config.toml
num_hidden_layers = 12
n_experts = 32
experts_per_token = 2
router_score = "sigmoid"
qk_norm = false
init_std_up = 0.0265
beta1 = 0.95
warmup_steps = 200
final_lr_fraction = 0.0
doc_mask = true
Below are experts of layer 5 (counted from 0) of a mixture-of-experts language model. Rows are named up (a neuron's input weights, with its number), down (a neuron's output weights, with its number) and show model dimensions 0-63. Each number is 128 + 32 x the weight over its row's rms, rounded and kept within 0 to 255. Numbers have three digits each.
Before each expert's rows: "gets" lists some tokens that make up at least twice as much of what it gets as of all text; "comes before" lists some tokens at least twice as common just after its tokens as in all text. This comes from a sample of Wikipedia text that the model never trained on. Tokens count by the router's weight.

# expert 17
gets: " | ", " |", "-", "ar", "u", "am"
comes before: "\n", "0", "1", "3", "4", "6"
up0:106090151158120134095071112085080115162152126097144086102149135176119139133147168117066046140135152142084123163095114127161176140116142097075079179155175174167110063118108084120146091110160138
down0:122122123138144123126096136153126132132107085107135128140134127100081162135131141114153138168139076123168148078108120150140145125144124157096235135043139109164088120123171096145130084140153112
up1:064121116077103107116066097133134127144132117162107148202109145088124145146083150224133047184120123104097085126143095122098152090103116124142101130150174080147159142120083132086156126135150147
down1:137109094096117114149089132094176090065139121179100109152079105123065147140175159143114131166093162117126108088170125180109138125072127152199070140142115100094138098159156096196140158111161121
up2:128110136150177160092174150142107163082173188106127073149129164110061079138085080114164066166134057102103089102133111098145217153149133115065117163163118137161139083117151188183139156126134152
down2:135080081090106097140145098129114158122140099119091128082080117122127205156097141117162053142163128139115153102171194106144189144112102087155141109097117172114072153078169161102092133151165169
up3:044182160056141095132181144082163128109147141131163173180155106114140165136180135202152162102181159124094109088126105148188107126141138121121138150188107156101174094135163152107131107094109076
down3:159129163129104148159123166131101138129131102104131112079171154157142108147061147079149112090147126154141144134100082123219141107127074155126122108181126150132113127128129103163098117112129092
up4:118156173173139089196103156081117154123119129128090113187102083162152115140094156108104133156170116127130123165090132122172162137122137150126053105110190155099110139107140075157162095128153164
down4:150170149117133164155161149117079147129177130155175141151138098115156143070163149084093180154159129095124164141130139098140109115152172098110127062123134076155152086141154088108093108131112102
up5:118125126148091139119132164156111144078185191179150197141170145141157142143160153120135088147122055185130083104125089070166178127171113107150123131133075131168115071146159158162128141175075099
down5:123114168133088123179106062198072152187133119037125134179066141145097094097126070145092133077167113170103163168121119108093169167164123067098134094095131142119125172193092207125096132128161164
up6:192086122070168078117151124062126110144147180120068169171179099151138116119124100145166215114132105176115136136041125058166132109158119090109131137146079110123200093130136231114151096110136129
down6:119096116139154139125102163154104149189138116124142169090103092084184126126158120120121141162109079112145205110125134155081192113126133079137143086119125070137067083125125131151125099186123157
up7:118193102099115067117116093090148054156099110115144189165132138126123131135117122159122119146153130152105110099145113162110153166121145106166069112133124089189129067102111040132178100086199172
down7:121111116185140123151160127188152135149146100157114100121155063106109096169126081118114115136136094131147172134131117127106179175126105161155084142128133088118080104145156133121151155099150116
up8:166085152059123043164078174060052187192143121093091121125163046117135134146178160074092165160177188124117143130083111145111165197164078133145096132120098113118101098118136110062177143121137165
down8:158149165208148160115152161123101158170141098110083134107122147059129163128044125087162108159102181202156122090155124056220109085110116114124068091076134104102127101116151075104135135151100092
up9:102100125113152137102085151144175118142149116142135162151100117062121153141102130146094127163121155147189164116083177136120102161162135095116152156175132126096128086154186143131100125091104178
down9:099134129183157192116117162130184121127100093160110154111130167160139097142104053118116137135063126109115115148106149096120097149129223148074115162112134126127129118179094156162118131141051089
up10:054135161084118125135091129148148091127145136122122168100106117081125132144170152118101118132164178113104114114111114089128142076094148074105157112123109097130143115147194131197154104158157138
down10:082141138229105110124076142118174186112086099159141145084077121119113148176149126103103076141127116108125175165117164126114094150123152136148177160069098117091101090104180136146118148186115153
up11:096176158117126095106099144073112138117184102146116165064189154100128209160204111103077148148190152163114114061117066109116114132074183102146106121155081036135076078081213117095148107174116145
down11:180159096149160123160224092135160100175102162161023186098164135156116143080169167094187097147129117087103056199091124109094155076061166104138124118131071103113151076109097152114088101109141106
up12:120149125093128092027078164139136108166127148128140162100047168070153130084100167167131131117162142134093178131121136148066165156163109098100179152116126119206135139123104157190166085186092162
down12:149123142112144115158099128178137122141107117055117113116098070160061129151136134143133138126108065147106204111148146149086118113141111116079140046132175123130121095120092147125110157182150187
up13:086155138122098092122073137087100105171159137091147169165064094123156171120126138110123141127178170125099136120084112145141157181127139135136092157151127153152109044088156133137150134143148130
down13:136127156135089096155100116144120155176130139093130135180111132137185133154065127092130137086223161073137125091167130092087137186164150123112093167099064147175105109081156146108168152142168059
up14:089144132112139134048147133124177064075141130175117186115112148112154114145123177188140151132182098171134134110077093089099154132146151057132125114119124106176110177129114107148140106128152180
down14:086078144068118118130133182138095151157069091138122129131139139141112126145176186118123150088134098118119152126136141149154106169115070119137144138131116140143139126200142117200184129189087103
up15:101208083106126152172117117104091092126149106144149165150109097111101124121147128127118089065146140162111129184144168090060166146193172110129162128113073113131086120130134098121093098084108203
down15:094075140112165152138147101131091165139149156105255153107125140107155082084126081147090124113097115131142150144143092170115140086247107172197140175037109150144142103166131112132097144132077134
up16:148185130158120136136125187153131078146091149140113122120108180130139162130086159137171148067161105114096161130089115089180177092082102088111125143157173172135115100149079111168169097161123098
down16:105175098153115115124075136158125134122116117184170173102125147122109121120132119116107079121034119131171131159109093103163117083136158129114174111181153085149135176101150173131133115098157070
up17:065087165105189132111135110073156084173102117141104141114149130130098159111136154080100107156158080126122154061103089120090166088123081136127093149172140057162146119187118116106124149138180121
down17:089144173133111148152160109151151154108124159112113108097120146147160164094169102133111119114142110108132083137113076075111143185110118163125122150175087060137067100184185096048094109117111134
up18:159078108123176170161069129106103128176142156188130156067163154071104127136119114061144184099150121134124177108099137111149067133124123107153174147153088080128173127116138182110108138156120123
down18:103125197092156158165072118133138150117131104128108117094180156112142140118115115087141157165080087114130132120139104168159146157071140202133125147121073142162084121122119158121097168121120079
up19:121084160140116113150091178097059150151168154128140101123116108102118186153138117085078152176128049118147092121106109082137123037154175190121135185115110164092120136175150111126116115162152135
down19:128112113083131156174131144093160112134143113143173157122148139167107116127139173167073210052143126139092087100143120133098161129074139141092067156174129121139097140193122118092122107175125173
up20:049053121102143149126090105107079144125076223132212120106117162083157119159131137063091155121096107073160132084085124092127164119136162104174136152169132159133155105122161168126159104127157177
down20:114086101120160037177144186126142104107147157131126079154198131161125088130100104132103113181107091155156135124146092180125122065100124154111117193146068131112133132146135103143127121149144158
up21:114110132072131080115115126066179116161157109153131145116092128111210145105132156132157155151116104117098149116099110174152200145168131121131145109132116134175125144112189162131117166136161144
down21:125179143149149138090156149147107163181126122130190152111179136125178174079119109125149110127109103136151092075173108084089082117116175129136191165117166156128112129073123125100146101136131134
up22:025169131155188092120139161088107111145153157146105170111105143070147178108139113118111103137141088112140142155153124144114133111113140104155104146126113135156139084078161116167159127087127180
down22:098128147049141137141135117145077161131161143079120098157152128147173090132129064136133177155133082091115120138074153113118056166139153172126120122118101124158155133055093123155107117084157139
up23:093101122098123088097076155128125108150149132112131128113104132125155127168158148158096051199107180160115085136087085149089089158163144135142075146126171138104168141112140138143155136096111107
down23:124152101102116111079112151135187071106139148118156064076125121118129095136102119058123120080092112149172124160149152151119164159127094097150120186111168108065079149134159178201092095201143108
up24:105049146126133178168155108102059103125178181138164078064107127172127107159050095099129156140131148070132113100130156152176106143116113084139123166122108126069111082130106127095141109140129062
down24:124126137158137058077102158141154110165154100133125134091088082078110151143151123142125181174152119122065124115086168118078135115165092125146190097150134099148168125074143093132085124103173122
up25:111133171079150182150142173146102171174143133164208126133135133062143122135124153088146108133103100126106101125097134082089123080139105093087167189181144136106130142138139133057092127143130182
down25:147101170111216171115127141192102153132152155163103142102155109143126111126114087116156143159064108156197120054114069137105140113105157128132101088078197075102101121065117090133109135136171080
up26:131157141174160145140120165120052135126111146179112083135132155149146069160119137101137112145165082187134084082081094132174108113124122127137077158156189108113087135148106104138102074122180109
down26:133151138168057168089153128093147125179083109078104093149107099053185132083115151108135079143078138118178111163080077116187164131095171144090121132122129133130096207102162050143122151205109116
up27:176161166113182119072144131120144154175126118119137158166073086128134203132158161170151107081125153173154111091115144124074150181093120076103117149162124105157104150073068135123108132121200131
down27:125160122112095159094066123145079159150162122117159118088117174190137146072184150160157135111166157113087081193095144105107137138153153146097153131167124125122105101111132127129112142119086143
up28:121161144103088117125120180103094115119144131109081115159193060155191130148157107103191204147154137197118137137033114142162119143093093109144146102150164146154086086134166173117151057115116108
down28:177052126119102151172133130103146097153058095086127141084185152130095105086118074147105112140178102153114101177167127110111103091125158128140178145126094129151140121159065114143147117125130153
up29:153103085095072086176110136071133117126158120112071118077134113075228103140071104111133169140141106083099133141063145154085157160095082174117090132135110151092111155163140159141147157102199137
down29:161139088104133115118100119131120108143144110120164099078128151148141142122088096182095184117162100075117117142107113113119153191121097152187141142147139137140158104073179168101094179114149092
up30:063160113120083111119150155135151152138163062093067183097144082089128110133138134121112074126120155075113088154130114121104141140164105127085148145143063127162075165175148132068128131073056188
down30:143156158102084146114065109109158126085140092100136049063127126113122157150171122193121139168155149157137124081124187182098180186098166112162144174105115168092144136115140121191107097116124159
up31:133086169120163123085149086088173124147130190134138116136053124096093113100112130115106119187178097133175143164109154154111126106169138084074115133181117093177162136188094127197112106131154168
down31:154138130119109126122151150100153140144075102134156153165138068090157111154121114093152079154099163118120120127141109096079193141196098131156146109119145153189105166132169088163135164165060106
up32:123175075109092109108114150070133157183122100128123084184096098107125107124118145119127093165167150120097077088106122193116171110091205155150091114139178148255115140097129053157163159144131150
down32:115129143124125133133132138142054124081121104131123124089143149150153113088174136125075094117135182122169118157172104102109061120203128111147142064145061162099168191123131140098213138068077105
up33:153080111094105105163126117073080112137157150134188088129162097120117034111138113033141144085121168190135111150102135183116134189133111094120173136127155091133098127135149135161148129114152151
down33:134134122139101164105140100180137149117159093107143080143205189127063158028096135188053104142116160144129160165082105113124142103160113105182098119145181189135084150143136156123158119141136159
up34:108108146085124099139103118080120147194130115146121115060187086088117148170177163082121140130129222112149087146102103158101128167141109160154152115116106092170136168133136122153190124144175133
down34:082121196129134104117161150109151071111087149105156146156166127129176095136112124146148117155144109088180074103206090101068171142095075160144124096110177108137111163133053100130131193127163108
up35:134092129096151168144089155105162151146131209179166143090104193075090086119129116071130116151138068103145156109057148166101177068152169091173119152163119131095171124206117126134082114171103191
down35:078158127103136132110093095149088092068119173110175095107145156123157098164161138121107111187146077116123117110131107080127146135122137140088153085140113136150158167128057118106108099179162062
up36:113156118101166110108080140128139160123247116143091146095123132057127142140118109140131134152157141103099134106125135154110152133110140133158081139162111107173161152103130090114114172132136148
down36:206139154133098157121080195140118185110108077127124170131131135051118132164131101102115115113118165146136116116156146129121179106081132130096120154083185128041093160153081119114157139120117139
up37:150127115113138054073136180077146131146123143059141119123109099111205107134123136107156150134126194107125130187083152168066179208154125096125131134158132075187131065123072151126134122118160127
down37:095139108105111124147116135158124139177124084130120130153058077160198077158155136160169087118107117138089058152129127124114119227141154156086125185105140174112098078123124129114095115141083124
up38:098057144110133096150125135133098130149155191143098073134135123106193077128124092155091135132178132148114118063106158142089173162196134144084187158134126093158106126130134167129157102118095137
down38:134152054127143125074084083123119083124202110152119106150157136094086090119172087117133129112109103129096137183085137146196093120127184068131047102128122132190100142097139134130181161150117139
up39:103122126075164158188131095103148096148187165171149144123127115117165085122121119102195138075100127144145145119096136170146133138103136072082195132101065100156098158115089160117148110087169176
down39:186116154092138126129193145134134109101056124181114134150109068200120140098085116105140126072148122165087150134158103089068189135087103163105142149148121117167176138136152102097079138128186100
up40:168116115047072072108119088101116092204202113161047136126070078083159110122164096156160156156116143178132152167102111172137084125109138123136173141108144118106118177124150113112138061105165160
down40:175079068145074044129163090167120142163146126083118143162145142143136120145108118127100074120175046144136131136145105153127127125106155100138192136142095080088184101078119109152078092176106076
up41:096206133196140147045090181067103077081150067105162121176119101155101148155158122177150122136125130135168147032119127091187138167154103110143119146164139086198122117127144162168124089147126148
down41:168149087133114108082105133166158128086120136124081055098165106095161125074156167169132158136141135098119195069186190140139109122125137154138130159164114109121093092168124098135094148097111143
up42:163139152118107155145137136113109079138093109136156087151104098132122134170134143148164086152179148127134131140088162153168157101135185100055098120099195137093113122088110166168165158092093162
down42:103165117059187096143129106119149190115092153097199132133123130165113076116159046155093134135139160096126086115127193124125109142153143143142125137096147070111128161128083149071069150189139101
up43:135164121176182097132144178138176110137158096109068064140111118147108157160099131132167138135091136099082168127113169141197200109134128153073144130118168162140155121086154129163157131082124149
down43:175126151079163129162093148108150151123106078163116142147140146215205167154108125115123118130184165178144141087075119094110144141094079187159119136125072172159097146151131174077131134122119069
up44:136176080132083126104108155062133106119117099116104134122131083114125179154125172141183111158157119139097139155128106144164105140175169172169147143130090129125078147108109133166152100131119073
down44:123114126148145103099092189144108099079128135171078255072088115120135148144135126158193118096173073161170099084126158119116126149134151159134099124118191185176123150082127118158128141084084147
up45:136134144137145093135111119083121062180138143111130096168095127113088116141194046151146136132116094138099132134089120112138148138134124121060094158148145105114170119104208155093141116138199120
down45:113176118165139174100082108136090161130135098137122102129141181129152107125169162097093205115097153095168154172164137083115116146073125142101105117174063186088135119151121129118125136128153176
up46:067083107060128110092127104077125129127158172134105169107169123152131188115150119098127126157130135075095126080134127155170130114110145135128165131114121153178161113139151098143204109127186086
down46:092191153119110116136188178116172092080071134138142149139094146121159121108119211076134128152103151100141134115082096132114122173110081151111191154136103110127146111142066196166168106120127173
up47:129120132137117107173097124104062120162112100148166111121122128116093116162152106128118141191096154148126133113128107170177134131157122172114066168189158115085179105102177126143158120111100141
down47:171142141146158157116124119120099086101093138186115139135165167127082190112195100161156112120100149146086157098223077133130092100104107123108156094115181102124205154123142110114048141135153116
up48:148097089101129085125143168057116126157185140078052158150110113161116154137131129113162055185163111142137151131115147122180150128168185185093137117098115106081186133187142101194161124121110084
down48:157102133168096138128118130123193079146112120121094114150059143101145130169165143094204142135134128149172130155144139102150130162195188117127125106110122152167114142165140120084150162181127149
up49:086111100100177141115143160082139055115135146088170162131136158096113128116122138208136172095085143125083193105099197142139114137106079064087147138180122126145107100123176138151139126094096153
down49:157115098130133196217118118160059087143121112107141100146109149198105084141146069159128115101128121104106136130121052127114106070115122101186139163104139135100110187118144107077146133123107183
up50:165131050123097141178140155079174088118150116146110156122125146109110056137162138151172078101128098128138155188107132104135137155152157049156202146139100108126121099134126134168169060156097141
down50:130127106107145177066115110053137156113075151162127157132095160095104099112121112107140140114154126135144168098135118113143079093129127138089104099074154083152180153132140095156136130170144185
up51:150127123134197109136092127156139152083153196141151134158127099091127091147071090146196138115126080094153181087128159145176114122128151137168127147195115118070171186164111171113079099112102101
down51:119149184115119106134147117151132134079152190123130144129089093140169127127139069122122113146175110114125104150129161149127123195121065126138097147164150123079167164125132195078160190141115162
up52:122080119053155067115113183147131162232126180137072159136099075073166122114163181099141125134171128071099132136091113150065130132117111121112133157149152147141122142165119126079121177071120130
down52:133179150118148173122133136114128108142083143148111088121084174216115172116124141064161143119062107144157154137077173150125138090110142105172126084066099042119134073183115168115139117114156151
up53:094157103042133091120122102113159153151103102148076101085137178110144195124113084136192132113099169115140099124117122142161232165171083111179146125113133069138174118107117146151120139160160096
down53:097090142068207097161121172172180126133105121118117126119161122104099106121136150136137178120077160171151107131158105146167137193088181058131111064159105097120130122170097087128077132122177101
up54:095122111162135057111112128103105090177107146147106100123121146092120116119157201090135174126086126126060120160124122161208215125129146108102103144103189134140122170116098127180142167108097175
down54:130134116166100155107156096099101163152154107134143127142106156113116105109146145164135130105140078116066170182091098159060082151137146058091064100073149147132092132180110179117124131101106127
up55:165124097109098096103064192133121127207141054164094048168070031115127119167125157157111103114120197129169102137090088086131134143135172141129151221105133135097125120135140123176112132084139120
down55:122108197104129095092161129180154173119088149126176092134160161122187138168187144085132158147105131171168101126161110165082106106112094222145117156129102092129081177108107114142086110131118118
up56:112132125141120149128098126161116109163179107208102135095111114129160118124146167080112092055086097119145170070132099124106177156130157094074138169126118111168130115092136129113126122117122170
down56:103073075138172093081150105105150123153157154125098143164083120149106091138098117121099117079117078158105097119142152140121141140084088109139182088130169154148134092120156081121119196123150137
up57:118083164051095111122114146099155111182174094150177150166102087073096114127105105094116073161093139168140165150125131138096103157191166114131104150165106101123192143178071156126160120097147150
down57:112073078117047105079151139172143158136182096137180125120134117141141137122126200138109158086143135152092115098087116136130120113110099164123142166123145133141117104153125180127081133085071105
up58:111126100161115113121125156100096102202094138103088117159069136131137155146109184094106106097106119120098074107162069183118128146139123146130117104157173081135162137128103067163143123107175132
down58:143127146116127132100137106146100147187137130084109134147059189117143088133118115154068163155154216140127151153153044106058160130110167130115135096146071101128116059195150115124089142076133161
up59:118147067116126077186135132041088095158181137135147121150061128056129138132127064144122123156147176147097112119137155185138153134108137152136133141118137107170117131105135157169193113141127137
down59:069120112090181142145066113113088130143137177111130127079132116189126139109085117138097137137140133126119090135125154124150117150139109116136150182091128124078242123145188108161152125136056195
up60:141089135106107130164110105102108127132156096126164114142116131117123128139128111123107114170089136115091098166082134160161116107201151070141121150171113155058184116094110115181110117113105129
down60:112022131130105121166151076127103146127151075118097090161105108162096114108101071131169094131084117174078109104179145101137132143142123099182129121128133143111104106155157111114196155053102106
up61:132090136081117072168161127131101169149128143135117077087113098122217120151138156149160137143081120125137146111090126131107130108124128101147095162169121140116151152125170118113136138085129095
down61:107120113030095088154053111133082126085158123207143164095067110143173166131120154184140073114131060085167107081123133115119065078164161084115121133123109138139176178129121085188149109122189137
up62:062139140102089112135135147055068091096159111083175169108150109137142178152125169131109120098132127129066119137115153163157121117153097046141118175147082176111127122088118199123152121108123084
down62:206124158115173160106125083148183091105132137118069154185136152127074112078157111120068139141101084153132151093101138172120135145169115120172144135116113153121112119199139113133151137152111080
up63:163111137127100125084118126100110107151155123141144132103109146100074110109179141124208163149110132060119090085112099147174175097051112112137142124103155129137133118110142164166143112164150133
down63:130129141111097131125142123142152161141179088103160170144120163141127127055092091154142084158159088171080103149066138016140197157135105137123115123138125137130140157135079210150156140110100101
up64:084130099067116120111144167088081137118125124063088097153143141168094145132101174131156172168118105127106105133109175162112150165166141174076149188179167095191125128122152065114169144129130104
down64:200141164095209143184148138147156173171111167186116126203141161101143089125065116092138133125084129153114123091153140129150144030110105132088126108173106095057136086159089087135124106126138161
up65:120069098131067067107142176109184174135115117115162116127105125060119115132077065124141122146084104091118141106091114156105104200143100064153077151129160153064170120183153125110165154143148155
down65:190104069102083131098099169132200188101149114190171177158102185176141118119133085156123148082127153087060153196106164132144080141158147134143183105117196053051190117119158137144127123131129129
up66:109144129112122122153128166125155145057101124155041147118174107132136126121132194071118108135136089119126092156047058099122173073158215080162112118123110134151078109090172150089158113152100122
down66:097147137098184167104122118143127142140154161161113129176112128061108172144141136150090144175137157183134099101102096160126094063085165118134120115160176109169099095145099139155048114092098173
up67:111039112115101145134127125077098092129162127160147127112145172140140120128074107080204103130061063109113136151105114096093192139125146152138148174151172145122126102163158167072137132141088180
down67:139116125120154133184168136145105103138123019145129179173118140138131122117137171153120145122118087111123096147089166145117110058122144151117058223145174131077120089171134146107063079173165064
up68:149214118178130119094092160151023079128173063127103101115160099142084112179153122133130100144117160173084114141115068145103162117191112091131120158128128135146103133109122098080231089078099136
down68:137090066102102109167137126139087175141116089132104183106118102086104108150064123128124118218191078106147184094135081123074144100179121066180161178144152138120109147101089103157175143114130149
up69:129171144126148109141154151067100098125107143130163142149052160159119085118162149088104115114193148117072153138117088181146224138172128082102105144116149152175148141106152142151165165141187132
down69:163081113136115141159084166118064124133182049105126127146056155116130150171154119138174158157129100151102160128127150157141146100131178112089172125127105161145121083107122148084140148192155096
up70:133155126093110112121089133113118155146145128156076106128172114133143146136114181134147218094124182126070119118097115177162167137132070117158121107143070056197173112097118123105191147118172122
down70:137124119160152171071086135113090142163096136175144156137158088172115106131087130144133143120115141142106184148134135095109140073164165082169127089115119091163149113109098169088122152138078102
up71:117121048121062140084111135056137134158136097097168150156110103095123122147126158126130166109112168069154169174090138152127168178190151123147164140141120097111158118098113175152183123145101171
down71:159169135140152129148122130100109126175157147098124146143157178087070127094140139166124128107119113166132141137123106165222077112099117143102197110040160117095122118130089098107076201116120128
up72:126170148131085126118141155149115154058142191180112163123066113160052132190123081118205119137105140113115130148094075132122091132146137128201135164143096112115133159165087185104129118154124139
down72:212131131143130087110122145156116128147112104139114104098078112076087144172123147087159167081118078128155130113195117125170153155111074122123200138158118163119199131115155113097138098095170119
up73:159089163151128110130110135065090054146111116124107146117069092142138166103188186092081105136137095168137199142116135208166106131192054163109133165098127143101166151140092135181153130121133111
down73:162153171125181145159132133120092169097143149145129103171077170126113164090176116125141161148155097084127108058147124143092125120150134175059084175078094164151142159112124179092150163138135104
up74:084121149066146143194133137145116097124217124166092113176116136090085101132173127107153126140125199137171104137100128082141096124109114101121126137127118116151153076141159120217119063125147166
down74:118150154139104121125138177088079103112170127142096136141119114142088100142085205118139119138098066128183105163102123135171084135095136126079118133128160144159140129127147104121065115145093147
up75:058144158098122060117109160043120118209151064119140144117135115099149119142140147063128191100090201135149081078121125146098173178151126108096163140168110127135143134119160128104136147086167147
down75:128128146152088136109119050111150126141130139116102107183128180082158154127089121131125076135156137096134106109148085136118090117118119152164125191111137095128147148189180096210104174156178081
up76:138095157083126082058127131120108153120122190147123116155133077174122094141064139084113132175139162117128123072072088144161134108217156127125062129125092187137160125158077126138148158145165113
down76:089085063114139116145172169101144108112119165122134122135044121096165104109098124106135137142174222129108145153123127152171138162146139122077098096131163194104078106165105138147063148136167103
up77:055132092131112094141157125121131156105106198124137119129098133071128121148110058105163103155125105109103061179137098138129152146137181175168092116139144129090167123079148155170145123134188131
down77:156132142187135129108105175113121139113161111113125071124074161071133122133119116132233092149124119132094151165125143150116183139174120138111205121143102111153141086078131119096153177169084180
up78:177107117143136135148107134117054128191147112170084120117151132122166092183110146118117086087188178155077094092112137103149126145171152124083127158170134131161054089105153132160129076128117105
down78:122151134150152101167118155145110114165093130151133112104053151111120140120120127128114084111136093089162135139139116108153195109184106149138106157213098095157146141137079146052175106068141123
up79:205170144052105100095112145135089111156184092167096142150098062116116142145176085156183113146130194160099181157076162135131160119138189130120126129131114115124183105073127219166140098120125136
down79:070087137161125145088149117107122164079165112106137118100137139093123154105091163092218123116142129124112161127103133141094184172111098101157112110104178126084067175127131106075142088099168102
up80:185140122142157078086116183103115085175124067176130191097115136171134122141161103152137099118161071116095185185066125173196127113152159072075142151079109141088113177120131170123123113127116099
down80:079092060088114124135142143165083151166104121081092152172169095188142124143106095129105094088169097147090083154141161083148145128127136160110133156079087160077205207128104124156124152163115049
up81:136109134105174150158110134100086089093151082151134179154100109107110120149166138115085126168144129177142152058061123105110088186171139055114100124145156041110146105062151070199200111125143084
down81:136083089141192140151169119189117106134163119086078103124139155138153091118089158196141095107121177124115120151076156133142118112174162109140090109140057094160126142109159131122134117132107115
up82:038115131154143124106095131148154095161149188190106138154065127061131144135172208156072112166152110138127101135164100164147126071142153129170126158125143160124170142196147051155129144083121155
down82:080093177119125149132142110108069193135151138146108056060117199145077133116084167148197113118172115111155096131105166132156091078112097145171135141116124101152162143156139140094132188114158118
up83:105173138094154118128166169095182051179147184101124127170100101090065140151096109188107089175139144096136177138106169090130101070131121102089149192138144181067169035147118144212144116174134142
down83:103114155167109160157161118132142121133110119133159045116086177055144192110199120080132152119099124167147109169154139094197102139103180124140136071108135187092155148163101127124149076151112153
up84:177109116133129163123079139053107115198137086122098112145126075122105114127100110108161146149115129144123169136078171110142121159109176121088214171131164105140110069191105162127142095167176166
down84:174096152088208142144124097117122105148098153109082139205169103065112112120106074057114091100107215148162184134134170103134160081135111103119136111138137173134169149184144142134187093046154089
up85:077144126108130151162112092114106131115134140198136106134131146134095120148088123180158073132056110162134058096164082190124168130132122140170088127162129073157099173114138156157141134135080074
down85:136095112137134156161100192112187143109130165177159135125100120143107123119092130148074125065136169100158107111139146137177070119111091123239139118141124158064174111163129159072126160085124134
up86:144060131078102157100123095083112137124149148151094109155114125091114070131127072063155184161147146155147095131164142151091069141170174159137148180147142113168158102114122147162202118119129137
down86:091122145137136115126105162126110064116187154135124127120166135106080092106116171081145117113103163110158078175109145151096081125143210144088107138119070168123155125134116112176113160188177165
up87:073117115143140136135058132140120087130144129175174154113118124101140109152139117142136122147144098209171146052119085153119140148156143125169115125166114066158118083126180162129089153152139149
down87:094147120107133096121147071140202133171110113089111091168132158083151116063080154124103147127165089146107108148054157115115080080141129098124159118154144119071096107141077160131165036175055132
up88:122174167139118087113141131146115077151149100202120151092110094089113131143181106174169165126191140142084146096117099152130111118109093131096140141109109125152098176119162115181189093145138172
down88:093120157069125167047106093107120060121096114181079084180185166097199136098095090116132115126111177148130093117133189150190082102130127156155109163099171086122096128091118192165120119157095063
up89:130124167133159178086145161125156075137178151120189121116054135114123179114162123091129132123125141104092155110107145120142141108128149070069105136130146157171176110135129140230136098129163150
down89:078130163149077094128124090092155141119115163100140102116091094087116146141090146162152052100128083129134062187177104131119142190173131073143144131135164110124132083113104163105172113147158144
up90:095090106158157150120111160073117165113146124173143194111217172155161106109127147140094102096160088183105122090116123114168149073141118095106118146141097104104147093144136169113137143147128153
down90:092131152125168116130132115146124159096132133095150095169206116186151158122150088118149118135086116140121131092113109146092126150108124148161137132065123180141117065104152165145096075125091151
up91:131110148112088113081082120100125114087141119172118100119137084116119100128125093095133121170164124171153114120108108131136161111170166122132079135137067131085115110137144104075135104139127119
down91:071086156117099111148159198117106123076120115099112133176191113159126123141171110137118143188104113107113156190103165140177169096143137103151144105077146091155143155125121128114085160184090157
up92:073106122103125098083153106137178114112121218135115172066143150136162188119116124098122131100090121108121151097117138075149152136146093075148171151159120117161111096109135214117128153110132142
down92:170192133178122116167172129138167147103112173112149070148162110128165142170162087101135094132102132147122125117129134158104150120209149109140117144126121121058154101161100133145105105127209049
up93:150119117111154122105100168066124190133148126123132165173158153080132068107135143085130128111184129112135223138065143167070112098151117073087098168132114093126156143175057147122145124141114126
down93:113166115139162196172091117183088117125118146098136175074112125148121086109128162177190101144114130118080138138135183058037198125192068148132177144145139157186111134132108142084115086107089104
up94:179107092134145116069133117070104138163148097109097109127204121113152133137113192078127176093137143143124180111114153088117146160155120138140159137133172148162118108100089085145165136094101128
down94:130120123118135096098123171148142145115133128155182106142091102170149115132151198118141194161082131151138194122114064138115135125161118126105153151181107112115158162047131110113142141102110163
up95:090102099131150168211142156108124102116113091153126067162069149114164072159097114112108081141143165181130116116112130203176096136170158133176115165171140108167105123175168154151122119122156138
down95:134114114086096091141133125113142151126123197118142054122093162113165169119171105070149170170079154161118160136083144096110093096145136119113186087131177113204136142083167209149114151104180073
up96:101177098177121070055128112107140087170147113150142117108144086086137148159151133084134125132115137106085089109142142098078177144141185156127107157143088117184123093091130112150124193112158158
down96:096120152196059059096109104151104105133119163099209177111127022112110112130193111031112104155143127168146150142136166136129111117068147108154127130145103106131184144097149098112182090072119114
up97:100094135104187124074104127140136122069179122142156133124145101071110160126118132165148137158148113136159170122121155129132096171141070073156137119139121042142170112163102134137137099113119085
down97:154134141072105192128168134140164178130155148137071140080200135134099110140111137191149118076192180134141081058150133150104099077118119105136096148165118145106114157142126117116144131128199099
up98:136152083141119157117158124119072119130117131212132156114111143109076113125107121164163033105171142117139140147130131080144113178169135047169162135201082065146099135144105142154137106097139220
down98:098133116105160163116152153108115110132129111122215117088123102123137079126123104138065142126158120082145077075095134087131184163164114161129163152108118115148120132115139143094094115170136100
up99:046137159109163153104088139143112085097142163122197169145052179102090147118115139194191100146191083085136128105132119107171190077090203119099136140148174136129171075130145151191120134147080149
down99:116109148185066135099141054089137088078116127115083188193167139128102073141120166136076170089141141131170161177117091143120116098124175120100183098176079112150082118143169114089103086126085145
up100:121189084160166139120127137108164113141165094074051165132143141103097122127052095171148096151146097112144084146095101110090136140114168144136134144106105093115092102138124138107109101098130136
down100:132108116187189228171127135129166167166117136067118123141170102153182139113101121144094170182140106129115111179168126082143084082112101128102100079081150117128071111117107159104116153088132127
up101:108098150133098095086109196169185138186127121150188138200139081091129161169120120112114052164125187084091095130063142073124118123116135091109078157157157149115131100148113111116108117161173151
down101:095131125120115121170110110113171168129110139163113135093117137090143171147163119062163127159111040101181132140128133084152127172121125160055153095127104117131090169135112165098185133131138090